From a checkpoint of a small mixture-of-experts model trained on Wikipedia.
Size: 9 layers, 137M parameters.
Experts: 16 experts in each of 9 layers, 272 SwiGLU neurons an expert, 2 picks a token, a sigmoid router.
Below are experts of layer 2 (counted from 0) of a mixture-of-experts language model. Rows are named router (the router's row for the expert) and show model dimensions 512-639. Each number is 128 + 32 x the weight over its row's rms, rounded and kept within 0 to 255. Numbers have three digits each.
After each expert's rows: a language model's description of what the expert responds to; "gets" lists some tokens that make up at least twice as much of what it gets as of all text. This comes from a sample of Wikipedia text that the model never trained on. Tokens count by the router's weight.

# expert 7
router:103148083085183135130163173149124167057168143123154109137178124082176128107126169128150145171153137150155138134093130118155130138182106123049115080171094189123097150127134155157165109107141113094125093096069124139163178139176157129128127132152145133082095105125077166134163090129185122099131144115132094175170083169110113172170126151149116164105096117123156162183130166135116157111144
Description: Commas and word endings. Mostly commas, plus final word pieces ending a noun or verb, such as warehouses, argued, Republic, series, and that.
gets: ",", " that", "ed", "us", "o", " York"

# expert 8
router:131159103131150107157206114117103135095148135217128158116171126147188147081112117104092160180196139098107132096161115048221156165179143128112083112139108150079169179107119167107075157178134109158108136132088130107071140137116117098122081124108151149075089068116096141160183138105177105131099145123136161117111084161127114131130115148108137101171092117090131165094143148212132118121112
Description: Conjunctions in prose. Conjunctions and function words in narrative prose, often about music or albums, such as and, for, or, who, his, and slashes.
gets: " and", ")", " for", " his", " \"", "s"

# expert 13
router:116128059126215123128159078155130128081180112159161160089149071119137169055111116110131130184137120157127085113129089105171124124152125113160093122194054117067152126146115129142098146109085127121175130110148106126179138114180105120118043136146134162139098101131112160136140094112159080186069142145130146119131104173106137115130162147122092176215092075119134123148131147104161132105131
Description: Brackets and function words. Opening brackets and quotes, articles and prepositions such as the, a, to, by, in, plus heading marks and unit letters like m or °.
gets: " (", " a", "-", " to", " by", " the"

# expert 2
router:128106050070166150174114165113176142091160153143061089102129127109163141090092149135121136166136139159172112116202153131168139102161141081099119147115107131083156085156137105145070144146133153171124106133106139123149127133103142108163093160158154094162129113137083153106102054148197129127113153118144180133066134173137139122142178132126095199161133154100149118080124089118112082170120
Description: Sentence ends, pronouns. Sentence-final periods and following sentence openers or pronouns such as He, it, they, one, However, Nevertheless.
gets: ".", " it", " He", " he", " one", ";"

# expert 4
router:133169096056186118182150124149078105104113163193100121151194168116190135142081133146117129118162098131116112145141157064153092121163085173082114132162101181139148134113160117140106127114114141144147106124144141142171177125145098118137131180114143123085157124124047163137118102114130126072133177094135103075138132088095107137093137154162146117096079130143195142101164130099116138149144
Description: Line breaks, copulas. Line breaks in lists and after headings, commas, "and", and copular verbs such as was, is, were, became.
gets: "\n", ",", " and", " was", " is", " as"

# expert 6
router:046115118133138109118105142190122162076072137146106083048151098126128163090109127179114111188139153158119090159146140107148096188087112166131123048164143115141122185136118177115122172116164111150142091116163133136145137100135165181106050137126180181078140106128080152203085097165099096147143118140141132119091164159106110113103127129098077124129139117113128161110172170109091077146152
Description: Articles and modifiers. Articles and noun-phrase modifiers before a head noun, such as a, the, first, national, high, South, especially in infobox and taxonomy text.
gets: " a", " the", " (", " first", " an", " ="

# expert 9
router:170134095148142124072161122163089144107135103074117164123130094129160163086089134173136144180115138055109135088161134062213123115143167138121130100165116126090120142112157105139115144171122148125125112117115126069136153135125120161150122136148133150138140127113124135126106156094115108093126105104123149128104082119075120084107159109167090176189098151145095166089144168136116063142099
Description: Hyphens, of, initials. Hyphens, of and full stops, plus capital initials and first names starting a line, cell or name, such as K, R, Tom, Scott.
gets: "-", " of", ".", " 0", " an", " R"

# expert 10
router:109174161091163110146136091180145185085156158093054100050119112066178180111090192138111156141140150138130145101136133136196169146178168146083129163170192086131092127140110151141060155084090124141113132112085158114147151091132119144145126131157115153128150068121133159122120068139107064137129170166167093141101115184124152145085163131125071095112085104195108208093116153186160146103120
Description: The and digits. The article "the" and digits inside numbers, scores and table figures, plus words like United, vast, massive.
gets: " the", "1", " The", "2", "The", "0"

# expert 0
router:072115120056131097050196123112113172135096115136099089126142119080146136096172152086093114179145138094071128079119086132184100144135122118164147080129122175105135157145177161163091117124075179154088066068117116123111130100176185108112071134172175184059063123135060135150135110123145120116118115086129172114137096136087146077138158149112093100184063153080144137142149152155121146106157
Description: Table cell separators. Pipe characters separating cells in wiki tables, plus closing parentheses, semicolons and "of" in lists and credits.
gets: " |", " of", "|", ")", ";", "'s"

# expert 12
router:139059114060240115125141164139062130097111098163091161101156090093157151119116191146133133141107118158108099087139115083179110161174141132078066122117076120076115169137117149104119150153095125132158025095186161148073134153208148106095142108156130143119111128139062125180156068151133175125069148089174109151125075141066143137140128160105079160174141163122116139114123149107153119098153
Description: Prepositions and dates. Prepositions opening phrases or sentences, especially before dates, such as In 2016, On 29 March, to, with, and numerals in table cells.
gets: " in", ":", " to", " on", "–", " with"

# expert 5
router:025148086087137091151174155161120165074114106167127149028189163099164191162091100136086149165166108111105082064103160104157109108143117091093131068142100167134178099122154153152144163150132145124132095093110137076114176130125111084100118144119108158111137138134136158200126047092159119112136161130125131110115147118102163073150136110146096118149135117143119177142123133112134096181209
Description: Names, list items, headings. Spaces, pipes and capitals starting table cells, list items or headings, often personal or place names such as John, Washington, Gil.
gets: " ", "|", "=", " L", " from", " about"

# expert 11
router:080116110120136136130190154131084121110163123191143070070187086130117122114164113139096131172124124127119127115126140124162104138194127126111138074119118142090115148141163104158090100138131154142152077102134146122137186047133130104135119089160101157141098114137028143148107085099105121136050150119114157142131091144097111072121139130074132137141071152110117138154130102099069126132129
Description: Table pipes and verbs. Pipe cell separators in tables, and verbs or adverbs after the subject, such as took, take, not, when, only.
gets: " |", " not", " when", " only", " took", " after"